config.yaml
n_experts: 48
d_expert: 96
d_shared_expert: 128
router_score: "sigmoid"
shared_expert_gate: true
norm: "layernorm"
batch_tokens: 65536
Below are experts of layer 8 (counted from 0) of a mixture-of-experts language model. Rows are named router (the router's row for the expert), up (a neuron's input weights, with its number) and show model dimensions 0-63. Each number is 128 + 24 x the weight over its row's rms, rounded and kept within 0 to 255.
Before each expert's rows: a language model's description of what the expert responds to; "mostly gets" lists some tokens that are sent to it at least half of the time. This comes from a sample of Wikipedia text that the model never trained on.

# expert 24
It responds to: Infobox and table numbers
mostly gets: " Clade", " Phylum", " Animalia", "ropoda", " Died", " Arth"
router [ 85 138 152 137 142 168 114 127 110  94 117 111 119 132 123 146  92 182  86 148 120 132 144 111  85 143 132 137 102 124 120 138 138 154 121 124 149  98  97 110 118 168 130 151 129 151 116 139 114  72 121 152 152 164 124 148 140 116 141 127 120  71 167 118]
up5 [ 97 125 135 158 152 113 103 144 123 163 150 152 113 136 136 124 129 140 110 142 117 112 139 129 120 162 107 107 107 132 147 100 131 119 128 131 112 165 133 100 164 134 124 179 132  93 147 160 147 124 137 128 154  90  95 172 163 101 146 116 122 117 155 107]
up6 [136 112 141 172 146 140 105 177 118 129 140 126 110 123  97  98 128 157 117 143 131 126  97 104 112 171 165 168  97 131 146 178 102 113 103 160 159 130 160 145 149 163 165 135 148 116 109 153 133 128 132 105 130 105 125 149 105 121 115 113 122 102 161 136]
up7 [ 67 131 149 122 123 126  92 119 108 163 141 113 163 155 102 148 125 162 118 144 118 114 135 144  71 142 148 126  98  91 137 121 144 103  87 131 118 145 137 171 128 118 124 150 147 154  98  89 114 131 126 136 140 132 143 164 124 142 103  99 134 115 147 151]
up8 [ 87 173 114 162 143 134 162 126  84 153  98 136 143 128 148 140 137 169  97 145 173 121 138 101 123 148 154  96 142 120 103 106 127 133 142 142 135 133  88  78  96 149  96 111 103 104 154 134 170 107  95 143 141 143  88 119 143 135 135 122 138  72 149 106]
up9 [ 86 145 137  97 115 128 120 132 165 134 116 102 116 121 133 101  97 155 131 124  96 106 152 105 121 115 120 152  97  92 108 133  90 153 115 141 150 115  70 155 114 140 135 157 127 107 154 120 114  58 132 109 171 149 149 124 121 132 145 125 146  92 156 123]
up10 [117 162 111 157 125 122  98 188 117  81 109 112 115 179 148 128 115 165 143 121 120 117 167 129 126 126 112 101 115  95  99 152  90 165 134 148 130 125  68 152 120 162 120 188 127 141 124  84 113  82 138 136 129 138 160 122 126 109 142 139 178 105 130 127]
up11 [125 144 161 147 109 152  79 101 149 126 145 102 103 143 137  75 108 140 151 135 168 137 141 199  98 111 103 142 145 148 125 130  91 143  95 111 121 112 115  87 127 144 126 161 136 150 175 145  95 133 148 103 138 141  93 141 138 136 135 151 129  99 159  61]

# expert 29
It responds to: Possessives and determiners
mostly gets: " his", "'s", " her", " their", " '", " His"
router [142 131  90  92 139 125 118  91 124 124 121 130 124  95 124 166 148 130  81 128 126 159 103 134 107 143 153 128 107 128 137 116  94 152 133  92 155 128 106 101 137 188 125 145 124 139  92 152 105  99  91 179 121 152 135 148 153 107 107 162 107 147 134 152]
up5 [123 111 135  93  90 158 126 145 155 157 142 115 132 119 176 101 110 105 100 166 121 114 124 118 129 102 142 148  78 132 128 138  96 161  85 122 102 138 139 125  82 124 142 112 156 167 143 159  82 151 143 155 160 121 163 138 133  91 118 161 154 120 121 115]
up6 [136 135 104 105 138 130 144 115  86 120 114 138 148  82 127 140 141 131 122 133 106 111 127 106 142 112 107 120 118 125 113  98 184 137 139  90 170 154 198  74 144 103 151 151 113 138  96 109  95 133 159 158 157 134 147 141  95 152 143 127 104 120 128 128]
up7 [121  91 143 151 108 152 137 131 153 118 113 151 118  87 155 165 113 127 122 129 112 144 111 109  72 138 108 151 137 138 136 130  94 144 152 135 110 151 127 109 155 161 220 156 119 148 143 114 113 153 168  89 173 121 137 142 109 137  97  78 114 154 147 174]
up8 [129 106 126 129 131 113  96 148 127 135 112  91  87  95 124 195 124 160 101 102 136 119  92 123 157 187 121  97 147  83 138 118  95 144 166 160 149 127 128 145 106 137 141 107 128 135  92 102 116  80 134 137 129 141 165 109 191 101 153 127 128 149 159 115]
up9 [136 139 121  93 151 137 158 107 160 141 169 166 104 126 106 130 117 161 108 116 135 115 119 186 124 102 146 147 110 153 116 128 151 141 188 127 157 163 155 158 160 104 135  74  93 154 145 125  97 122 116 145 135 128 135 102 138 121 122 131  65 132 125 140]
up10 [110 128 164 132 132 148 133 119 154 134 134 130  92 109 127 143 113 138 131 120  83  94 152 149 105 106 100 141 113 106 126 123 106 103 118 104 143 136 163  90 182 105 169 148 100 170 102 192 101 139  82 121 168 104 153 136 149 131 116 120 107 142 120 107]
up11 [ 93 108 112 139  74 168 116 125 157 140 134 189 144 109 124 181 113 144 135 170  98 135 154 118 143 168 169 118  95 126 167 125  98 121 148 108 135 142 132 140  83 110 128 177 125 131 123 122  91  98 129 136 179 150 130 120 142 140  83 184 115 130 132 160]

# expert 35
It responds to: Proper-name component words
mostly gets: " School", " Grand", " Center", " River", " Committee", " Park"
router [137 130 165  98 160 163 101 108  91  92 135 111 122  69 151 158 111 145 119 149 109 129 115 122 111 136 156 125 100 136 126 134 110 166 123 148 140 123 102 105 145 120 120  93 117 152 102 150 127  95 106 166  83 135 140 171 166  96 120 175 116 126 149 170]
up17 [148 127  99 128  74 168 100 106 117 127 149 162 107  81 105  93 123 181 165 148 119 128 120 149 139 104 135 131 130 198 154 112 102 134 145  98 126 141 105 171 178 113 125  90 151 140  96 132 137 119 140 143 116 123 177 145 166 107 114 124 111 115 117 156]
up18 [130 124 131 145  78 158 125 105 100 150 129 155 120  88 110 167 118 138 150 185 152  95 146 122 128 158 122 142  91 112 142 103 142 150 131 138 140 130 148  76 152 119 126 104 142 176 137 142  98 150  96 138 156 129 147 166 183 108 140 151 111 128 152 118]
up19 [113 124 162 111 105 176 100 103 164 157 138 160 158 113 146 130  95 127 122 102 105 131 143 111 146 110 150  98  89 126 127 139 132 142 122 120 158 160 119 108 108 106 106 101 168 133 129  99 111 105 113 191 154 153 148 121 120 143 104 123  98  78 136 114]
up20 [131 155 106 134 115 126 164 121  77 143 138 134  86 132  94 110 111 138 146  99 112 121 123  84 176 151 130 104  82 173  83 152 177 145 145  88 140 106  95 112 138 113 145 124 146 147 131 168  90 110  98 122 114 129 132 176 127 155 122 129 147 107 146 112]
up21 [131 152 122  95 151 159 127 120 149 134 164 155 108 137 142 113  97 172 138 157 130 168 137 141 123  66  83 130 144 154 130 129 168 125  92  92 163  97 136 134 133 109 131 134  94 158 155 139 105 113 105 153 127 134 125 154 108 109 163 144  77 148  96 156]
up22 [ 80 163 109 135 118 174 142 114 146 101 148  87 117 117 103 131 166 153 116 132 165 129 129 134 175 119 146 134 114 111 127 148 209 150 134 134 119 157  75 127 135 132 158 117 128 155 123 164 149 105 115 111 133 130 153 111 106 151 156 134  95 149 144 146]
up23 [ 73 165 122 111 129 167 103 110 116 132 126 109 113  78 121 146 134 155 125 108 130 100 146 164 120  68 101 128 157 159  76 110 125  94 136 158 148 113 102 113 148 114 106 145 111 120 151 159 125 118  88 117 135 103 129 161 142 123 158 149  92 141 109 155]

# expert 10
It responds to: Adjectives after determiners
mostly gets: " new", " other", " these", " same", " local", " main"
router [ 94 118  98  93 165 152 110  94 116  82 167 134 102 138 144 149 104 154 114 146 170 168 102 123  94 170 164 124 111 129 128 138 105 154  87 128 164 137  96 110 142 138 147 109  95 160  70 144 122  92  82 161  97 162 144 161 147 126 146 184 143 131 145 151]
up5 [148 150 126 126 115 141 153 123 136 124 126 159 124 149 129 103 166 143 172 140 147 133 121  88 153 174 122  98 103 101 130  54 157 138 135  88 132 162 149 116 139 130  94  97 119 118 127  91 119 113 110 115 105 127 136 127 139 119 162 122 104 110 126 140]
up6 [114 134 140  94 146 132  56 104 122 144 170 160 141 135  79 106 124 154 149 116 122 133 122 113 101 169 135 110 133 126 114 145 125 126 138 116 146 134 151 127 103 126 174 135  90 142  66 111 109 121 121 112 131 170 122 179 135 101 160  92 129 140 125 134]
up7 [121 107 108 144 147 161  90 159 167 143 124 166 114 101 121 117 113 102 152 154 167 162 125  93  84 158 125 154 101 126 109 110 143  83 139 129 149 140 150 126 112 147 197 113 114 117 162 123 134 142  92  80 124 139 112  84 112 113 144 126 122 146 110 152]
up8 [136 107 129  71 123  91  97 114  64 146 151 135 140 186 169 128 102 120 146 176 107 151 122 103 125 157 159 124  78 113 176 147 101 144 106 153 106 120  81 114 143 122  98 104 121 130 114 153 165  77 115 149 120 149 135 129 160 138 172 157 137 120 157 110]
up9 [152 108 132 146 143 138 149 137 116  98 134 177 171 107 135 115 118 107  99 142 160 152 124 133 125 145 149 132  94 168 103  98 156 151 108 158 118 117 126  94 132 139 115 145 123 174 172 140 143  92  94 117  99 150 108 114 149 125 127 149 125 116 158 156]
up10 [126 162 105 120 101 164 127  86  92 121  97 156 159 114 174 145 111 130 158 115 127 141  83  72 153 197 107 150 147 101 163  86 132 163 142 115 167 151 126 144 129 132 161 137 147 139 143 148 152  88 133 132 143 127 102 159 128 154 135 155 138 151 140 150]
up11 [167 171 121 104  98 113 136 136 146 156 151 162 127 143 153 102 130 149 143 148 144 159 149 121 145 140 103 115 113  85 145 126 102 134 133 166 116 159  87 105 123 110 164 131  97 151 121 127  86 153 106  96 127 127 142 165 145  99 109 112 159 144 135 140]

# expert 30
It responds to: Nationalities and place names
mostly gets: " American", " York", " States", " George", " John", " Roman"
router [ 98 151  98 110 129 147  91 100 145  91 181 107 109  96 165 136 119 149 125 192 133 112  95 124  96 154 135  88 120 131 135 120 127 141  96 128 136 116  92 104 132 123 155 132  96 140  98 149 102 111 124 161  79 158 115 183 152 117 122 163 134 123 143 147]
up10 [ 86 163 111 109 140 114 104 129 158 106 173 127 139 124 115 185 145 120 151 177 145 108 122 152  87 139 127 121 116  73  89 145 136 111 128 121 152 161 104 134 110 139 151 108  98 161 112 165 125 115 161 110  82 131  95 130 179 141 120 132 117  93 103 124]
up11 [144 104 130 111 144 108 111 135  93  94 139  86 130 137 119 105 157 148 101 130 141  95 116 104 155 138 110 130 142 157  93 119  89 180 126  82 176 138 118 159 113 152 123  85 149 163 107  99 132 141 169 121 165 163 136 133 142 136 146 146 111 138 156 136]
up12 [153 105  92 126 106 106 105 114 108 153 101 149 176 106 169 144 166 134 173 136 135 122  98 149 137 149 134 136 121 143 121 108 132 134 141  91 119 127 112 119 165 146 126 127 141 152 125  76 111 128 136 118 141 134 144 170  73 126 158  74 145 136 134  96]
up13 [134 138 143 171 111 145 135 100 155 157  96  92 139  98 175  96 141 128  91 148 113 122 153 156 117 149  73 105 167  82 140 116 134 129  98 125 145 117 104 137 162 102 122 131 155 142 120 127 103 107 136 100 139  91 128 131 104 108 120  99 124 130 109 138]
up14 [119 134 126 108 135 109  83  97 162 114 134 100 114 134 112 117 128 149 130 109 126 111 141 106  94 118 109 114  95 108  83 115 133 103 146 155 144 136 133 139 116 130 145 122 151 100  68 162  54 143 101 156  94 168 126 129  63 106 134 129 126 124 127 133]
up15 [197 108 121 139 112 136 115 105 151 137 131  92 126 122 168 129 146 109 108 106 127 132 112 111 100 128  98 105 151 126 122 154  75 174 147 149 138 102 113 154 100 147 152 132 135 153 138 160 119 135 108 182 122 107 162 162 119  94 159 103  91 119  85 131]
up16 [ 92 154 156 118 143 129  77  94 117  92 177 143 122 139 132 100 125 134 125 164  76 148 135  92  91 129 109 111 174 115 156  64 125 136 158 108 128 149  97  91 121 138 138 118 137 106 102 130 112 129 123 110 122 108 132 148 102 154 106 113 126 128 157 104]

# expert 28
It responds to: Suffixes in s/l
mostly gets: "al", "ol", "el", "os", "ul", "us"
router [127 129 186 122 124 104 122 120 119 133  96 119  88 145 120 141 162 155 117 138 126 102 121 110 126 160 112 121  93 129 123 113 110 171 136  71 178 136 116  95 145 138 171  94 113 153 124 162  93  94  95 103 108 140 176 158 157 131 122 161 108  98 142 181]
up0 [141 127 130 155 108 106 131 142 107  96 100  97 132 130 135 117 168 123 172  88 147 116  73 151 115 129 101  94  97 151 149 120 136 155 149  62 133  78 142 113 181 119 135 104 122 119  95 140  78  89 114 143 171 103 163 134 113 134  99 126 118 143 137 134]
up1 [154 112 136  97 157 126 101 171 126 113 121 126  57 149 174  62 128 120 147  88 119 104 155 112 106 133 101 137 111 175 101 111 112 151 122  97 138 127  87  92 138 148 133 119 130 131 153 109 107 166 115  58 128 123 132 141 123 142 108 110 155 133 160 146]
up2 [136 126 120 113  96 127 105 158 168 133 120 126 113  80  91 139  92  99 140 131 116 114 152 137 122 158 125 127 126 128 119 117 135 136 145 106 163 118 175 102 144 108 162 122 145 150 116 146 115 139 134 126 131 146 116  90 106  79 104 165 145 105  96 152]
up3 [114 117 137 116 119 162 111 116 143  97 131 121 146 125  74 131 139 144 133 143 117 134 156  97 101 130 142 132 137 142 108 151 143 133 114 139 142 156 127  93 145 138 150 110  99 200 101 112 106 154 169 153 165 111 128 127 105 133  90 132  97 180 177 122]
up4 [128 129 125 127 151 112  98 111 122  83 122 112 117 137  95 137  99 143 101 152 123 101  89 205 129 134 139 131 108 143  99 120 147 115 112 103 116 116 139  66 159 137 184 115  73 161 144 139  89 130 101 134 155 141  84 176 118 104 147 147 154 123 124 145]
up5 [112 106  84 132 110 101 117  90 133 133 141  60  66 125 127 124 121 129 108 130 167  56 139 135 117 113 156 112 155 145 133 135 155 128 165  94 127 151 133 146 152 127 167  98 153 106 135  88 100 161 145 121 161 127 137 123 158 124 124 153 160  98 129 108]
up6 [ 91 153 132 149 116 131 131 109 115 137  84 107 118 158 121 130  62 108 109 123 121 123 119  77 141 125  96 126 131 143 172 185 119 155 160 101 143 120  95 121 120 147 112 145 160  98 132 140 106 128 143 123 110 127 138 160 118 118 106  99  95 133 122 115]

# expert 38
It responds to: Month names and h
mostly gets: "th", "ch", " May", " January", " March", " July"
router [146 170 197  76 111 146 118 130 134  95 103  93 125 114 144 136  87 151 104 146 132 106 100 137 106 186 160 137 141 158 107 148 120 125 112  98 145 135 126  72 147 119 141 119  78 133 126 114 122  79 109 142 127 147 115 138 146 104 118 100 116  88 138 143]
up0 [146 116 159 121 120 126  84 110 146 127 127 102 142  91 134 139  79 133  81 121 130  97  90 119 114 156 175 100 113 123 113 170 123 109 104 164 113 152 107  52 142 152 130  98  86 133 121 144 164  74  87 158 124 148 128 100 109 121 149 112  88 144 148  90]
up1 [180 135 146 103 140 149 139 102  94 108 149 167 106 117 125 124  62 155 127 151 113 155 127 120 146 110 127 111 117 125 123 145 133 123 146  68  91 122 134 147 146  97 150 108  64  99 142 131 106  75 150 128  95 121 114 144 104 126 131 113 123 134 146 120]
up2 [142 133 129 105 117 153 117 112 163 139 113 130 144 100 173 102 150 151 107 129 130 142 139 165 107 147 133 136 123 138 131 168 126 132 133 102 136 149 107 133  93  96 103  97  34 137 153  85 111 113 113 160 145 121 139 141 137 115 170 106 150 121 138 101]
up3 [118 120 145  56  99 172  79 104 109 115 127 116 160 125 108  90  88 151 133 142 141  91 119 143 152 101 138 106 132 152 129 173 135 136 120 143 177 135 108  91 117 137 134  94  70 109 144  99 103 150 107 139 161 116 123 159 141 126 144 100 160 103 140 152]
up4 [105 168 155  96  92 134  54 137 117 129 138 115 124  86 109 147 115 106 133 109 128  92 137  65 146 170 137 123  86 118  79 123 136 134 151 163 141 141  86  86 151 105 134 113 120 138 146 125 115 130 123 101 139 152 140 134 131 161 115 126 141 127 153  83]
up5 [131 170 185 152 144 118 122  94 142 182 111  95 124 120 147 155 127 145 116 139 162 123 101 125 130 116 126 148 146 142 130 144 120  70 108 110 160 139 114 135 151  78 159 105 124 132  75  75 123  81 137 116 135 134 153 115 127 117 121 121 134  97 122 135]
up6 [118 128  99 118 154 146 129 121 171 120 107 110 153 123 146 124 110 116 138  95 124 152 146 150 131 163 148 148 162 143 130 150 132 117 137 123  71  57 104 126 120 166  95 155 107 107 123 119 104 127 167 124 117 136 108 112 125 104 126 145 108 125 147 161]

# expert 13
It responds to: Auxiliaries and clause connectors
mostly gets: " was", " had", " is", " were", " that", " has"
router [ 88 144 163 126 131 163  92 109 143 123 169 118 125  78 153 127 134 128 133 114 122 151 130 101  75 173  89 131 122 144 111 168 120 111 156  97 158 116 125 115 160 136 119 111 112 141 134 129  92 150 119 145  71 119 119 119 129 134 122 157 147 118 132 141]
up0 [113 159 106 125 129 102  87 154 146  76 126 126 161 103 126 168 143 157 155 125 144 131 133 139 130 130 137 168 135 159 159 119 134 103 123  88 120 127 160 124 139 131 155 118 152 145 110 127 104 155 117 123  94 105 166 112 149 122 130 116 122  97  94 168]
up1 [ 82 147 147 165 108 125  62 101 108 165 133 128 113 100 129  96 155 133 106 131 111  99 141 126 149 111  91 148  97 121 111  95 115 101 127 105 159 139 163 107 149 111 162 127 124 132 131 130 112 175 145 121 155 123 114 120 127 140 191 110 120 142 133 123]
up2 [140  85  63 162 127 122 138 125 123 133 190 142 101  86 117 134 126 122 144 109 127 137 113 101 100 115 110 165 102 128  84 159 128 124 141 161 122 144  98 100 165 102  79 154 117 119 125  97 141 128 153 109 136  86 135 124  90 126 126 128  96  87 106 114]
up3 [132 127 120 148 147 162 140 116 130 122 143 138  93 138  83  91  96 124 105 136 134 191 138 110 106 118 114 139 105 137 126 150 109 117 128 138 128 125 132 123 154 150  82 129  91 167 105 145 149 126 137 157 147  93 121 132  52  97 143 103 111 120 147 116]
up4 [ 92  84 121 137 137 156 119 156 115 145 120 110 111 105 109 158 129 149 113 133 134 121  94 110 132 148 110 126  96 166  95 168 171 155 187 120  92 124 136 134 127 138 145 130 116 114 146 113 112 143 123  86 127 120 132 127 155 154  82 112 138 151 110 138]
up5 [ 83 126 170 147  98 140 111 108 138 155 100  89  97 120 142 129 141 153 142  81 157 148 118 146 115 146 118 155 145  96  83 163 103 145 128 136 129 144 126 131 126  60 122 113  92 105 120  83 137 122 127 122 165 128 142 181  93 128 124 145 137 146 134 116]
up6 [113 151 101 146 132 153 137 155 116 143 113 157 168 148 136 122 126 159 163 113  94 151 141 130 162 140 130  98 124 113 168 167 142 136 161 111 140 156 127 110 117 126 114  92 156 106 103 110 116 105 106 126 122 115 127 158 150 175 131 156 134 157 114 146]

# expert 27
It responds to: W, K, p word pieces
mostly gets: " W", " w", "w", "qu", " Sp", "ph"
router [125 153 113 144 145 162 125 119 139 123 131 114 115 135 119 165 100 118 115 129  92 149 101 123  96 127 152 114 109 149 150 152 114 155 112 139 173 149 101 109 147 139 138 138 122 122 109 161 134 125 111 153 151 149 137 111 145 110 103 127 143 113 148 108]
up0 [108 128  76 139 118 157 130 146 152 160 133 125  97 112 100 168 112 114 103 132 122 124  51 150 124 141 109 108  85 127 117 128  95 142 131 130 145 162 128 106 141 122 136 130 133 156  80 162 113 106 106 163 118 115 162 105 113 136 122 112 175  89 152 106]
up1 [138  97 125 153 133 142  99 135 130 153 116 112  90 107 124 159  79  57  89 102 121 153  98 147 124 163 117 102 117 159 153 169  99 130 139 136 155 138 108 127 135 161 108 115 117 127 143 167  92 132 125 159 110 128  92 115 109  73 126  97 110 174  98 115]
up2 [135 132 139 128 117 140 103 167 117 179 104 132  87 122  99 112  81  89 133 131 100 158  93 180 138 157 127  78  91 154 145 142 145 122 116 116 127 174 126 115 117 117 102 102 129 125 102 141 155 103 134 117 170 120 142 107 157  83  92 141 121 113 112 128]
up3 [133 153 136 119 134 124 158  73 117 127 147  77 120 152 104 143 127 171 111 121 111  90 116 103 112 117 133 159 117 143 152 105 147 101  95 156 156 132 128 131 153 113 160 141 128 137 107 148 114 159 151 138 139 128 136 117 150 158  88 127 141 136 154 134]
up4 [125 107 144 147  87 118 118 138 156 147 106 149  98 153 171 146 113  89 122 131 109 137 126 153 132 146 171 124 114 120 137 113  94 112 109 128 173 129 116  93 107 133 113 124 133 130 137 156 157  86 152 125 147 106 155  77 142 117 152 146 141 113 142 102]
up5 [109 141 131 127 117 140 110 121 117 163  94 121  93 105 131 158  87 109 118 144 177 103 122 151 101 155 111 121 126 125  83 111 140 106 118 174 133 184 138 140 184 136 145 152 132 119 109 162  66 128 102 174 124 159 126 140 173 114 118 139 114 121 114 130]
up6 [111 156 114 141 118 172 122 140 107 123 142 152 157 154 121 147  94  87 132 120 151 188 114 163 121  96 154  84 137 127 146 151 118 141 163 113 162 135 125 104 142 143 175 118 145 148 139 159 104 147 135 140 160 108 115 134 119 145 134 143 122 133 157 102]

# expert 17
It responds to: Word-start syllable pieces
mostly gets: " Se", " San", " El", " Ne", " Cal", " vis"
router [ 65 143 105 112 141 153  97 130 131  88 110  88 117  97 112 133 142 151 121 138 150 131 149 122 136 111 102 124 100 142 143 107 117 160 124 129 134 146 121 107 181 133 110 110 114 153 127 126 118  92 104 143 118 137 166 149 122  95 123 120 132 116 165 155]
up2 [161 146 144 116  78 136 125 139 116 111 127 133 168 109 112 135 123 153 144 142 135 100 150  88 135 119 127 148  76 151  92  88 127 137  75 106 130 128 114 119 149 116 148 142 140  97  95 102 134 121 110 123 134 117 155 146 120 129 105 151 159 117 164 187]
up3 [121 136  91  76 131  80  96  86 120 107 124 156 141  96 112 151 110  99 141 120 108 108 140 163  73  91 147 150 136 103 160 125 113 133  90 135 125 161 133 130 148 170 106 159 115 102 152 146 120 119 123  92 139 116 117 165 112 108 164  90 111  99 143  98]
up4 [ 68  81 126  78 153 137 111 113 141 187 113 110  99  97 138 143 111  62 102 154 158 139  99 126 154 115 152 148 132 108 136 123 131 150 126 121 122 101 148 134 154 120  93 135 115 160 123 131 114  94 126 146 104 128 121  76 124 154 112 125 111 126 153 135]
up5 [132 106 156 109 106 147 126 161 103 116 125 107 115 138 167 144  79  80 105 111 168 131 122 134 148 128  83 121 108 111 145  58 122 124 129 122 121 124 121 179 155 141 142 137 127 148 104 123 121 128 126 149 107 124 181 151  75 106 134 160 131 119 131 156]
up6 [134 105  98 152 123 137 150 118 159 153 133 156 111 134 121 106 166 140 102 114 108 147  87 106 134 187 112 134 104 101 148  96 134 147 116  93 133 139 122 158 100 123 108 157 134 145 129 130 135 125  64 162 132  48 101 139 146 145 137 117 194  62  96 139]
up7 [110 169 128 103 123 112 113 138 112 147 154 132 114 118 115 132 122 139  92 145 138 159 136  88 143 150  82 109  82 143 133  95 101 132 129 125 141 109 152 119 166 185 129 138 118 122 116  95 140 123 108 157 102 118 118 177  96  99  92  94 148 141 111 142]
up8 [ 79 125 135 110 105 131 101 177 102  89 121 107  95 126 137 130 150 161 135 141 150 103 103 145 132 145 121 147 105 110 145  79 138 123 113 109 119  78 121 146 136 179 112 127 160 152 113 133 109 107 138 124 129 132 113 148 120 120 150 145 128 116 115 168]

# expert 46
It responds to: Plural and verb suffixes
mostly gets: "ings", "ents", "ines", "ets", "ts", "ics"
router [129 138 104 106 139 166 140 118 103 123 140  91 132 116 115 157  99 139 135 159  84 125  87 131 111 165 141 133 104 151 131 133 122 119 194 103 146  90  87 106 136 111 129 104 100 155  77 180  99 124 122 141  90 135 125 140 129 128 151 176 109 105 128 189]
up5 [155 169 117 140 161 113 113 107  92 169 119 117 121 130 101 130 116 110 143 125  94 131 118 133  89  97 164 161  78 119 133 138 109 143 134  84 100 137 132 127 126 132 110 114 129 142 139 103  97 111 159 132 105 156 143 101  92 108 128 168 137 119 188 127]
up6 [130 122 100 131 114 158 152  96 105 149 141 137 142 123  99 163 107 168 112 103  74 113 109 106 129 136  92 128 100 108 118 166 162 159 142 144 135 139 141  67 181 104 125  88 103 168 110 141 131 131 121 124 117 144 115 137 125 167 101 171 143  97 117 118]
up7 [119 140  80 140 104 172 123 152 146  94 142 113 140 114 135 123 169 126 181 117 104 135 132 144 151 121 113 119 149 140 155 158 134  79 129  97 131 115 151 163 106 139 147 105  95 112 119 127 105 123 165 133 111 151 172 100 105 147 148 121 109 122 117 148]
up8 [132  98 137  91 115 137 127 102 140 102 144 119 119 106 131 149 158 143 140 131 147 106 138 127 139  95  83 116 106 181 128 186 190  99 141 162 148 106 136 111 162 137 128 137 104 164 121 108 134 153 106 157 101 144 112 127  68 107 135 140  79 104 141 116]
up9 [111 155 123 118 135 173 169 122 175 119 126 143 131 140 136 153  92 159  94 136 105 132  97  71 167 150 161 119 121 123 141 146 125 145 131 130 139 147 111 151  98 119 132 122  99  98  84 128 122 135 101 128 124  84 143 140 128 141 124 142  79 121  99  96]
up10 [129 109 113 160 137 167 145 162 137 139 126 134 135 124  82 109 107  88 100 110 144 101 110 132  92 129 139 135 126  70 156  99 151 158 155 147 139 137 109 146 160 142 158 138 145  89 129 140 131 130 159 109 146 123 167 114 107  88 131 144  71 139 115 131]
up11 [136 153 157  99  91 107 141 105 136 102 156  97 123 140  97 127 145 130 127 117 130 154 145 123  79 133 121 139 114 161 133 145  81 128 131 114 162 144 122 126 135 129 113 148 136 144 119 137  98  90  81  98 128 153 124 131 117  91 136 142 113 166 140 117]

# expert 39
It responds to: Word-final letter pieces
mostly gets: "y", "re", "le", "ry", "ure", "ly"
router [129 137 164 103 153 143 110 133 110 117 142 137 100  96 124 145 131 168 123 150 104 162 112 133 111 134 153 114 128 135 126 134 127 121 120 114 150 134 120 131 138 155 135 122 116 148 107 137 109 108  63 168 151 137 107 115 117 147 138 134 167  97 134 196]
up5 [114 155 197 124 126 151 137 151 137 193 111 130 127 103 131 176 116 115  80 134 149 123 137 140 115 100 144 137 122 126 151 131 136 114  97  94 139 157 134 110 151 169 159 125 120 130 100 109 141 100 114 136  88 130 144 121  77 107 135 126 151 109 128 153]
up6 [138 138 145 110 147 148 138  92 131 151 114 115 131  51 123 128 135 153 154 158 148 106 152 105 118 127 133 114 109 141 149 170 126  92 169  97 140  82 127 149 141 128 137 130 129 123 102 144  86 122 141 177 137 139 107  95 100 154  72 112 162  65 139 124]
up7 [158 148 181 144 115 136  96 168 135  87 151 151 115 113  77 146  93 138 107 153 127 122 114 106 114  99 104 135 122  94 111 117 103 127 133  98 168 102 124  95 155 136 158 125 124 127 113 127 119 146 132 136 138 105 132  99  85 121 180 151 156 139 127 148]
up8 [ 81 157  71 101 153 109 124 132 122 125 177 130 112 142 129 133 134 125  97 126 140 154 129 134 110 108 149 138 152 129  93 132 118 146 170 133 125 127 126 161 129 109 157 135 145 133 126 123 126 159 126 123 144 127 105 153 146 136 146 129 119 124 104 127]
up9 [118 131 110  84 130 110 124 145 128 123 173 138  89 122 144 133  85 139 147 151 139 154 105 118 138 149 120 101 120 155  99 136  71 111 116 164 152 147 178  94 126 162 126 104 100 148 139 135 114 140 145 144 148 170 112 126 130 118 116  82 209 129 134 150]
up10 [150 132 113 144 178 126 103 151 119 123 110  92  92 116 145 159 134 176 119 109 155 163 118 109 136 105 120  86 126 106 106 148 112 130 182 110 109 119 125 156 165 142 114  84 115 119 158 131 127 123 112 134 151 108  97 180 112 113 108 116 131 100 156 152]
up11 [144 156 173 121 154 143 106 132 144  96 117 130 152 133 121 161 116 132 147 115 173 105 129 100  96 168 143 106 128 153  99 154 136 114 135 127 129  91  97 137 118 164 103 152  85 159 151 130  84  92 111 136 117 117 124 124 154 150 140  55 187 105 118 140]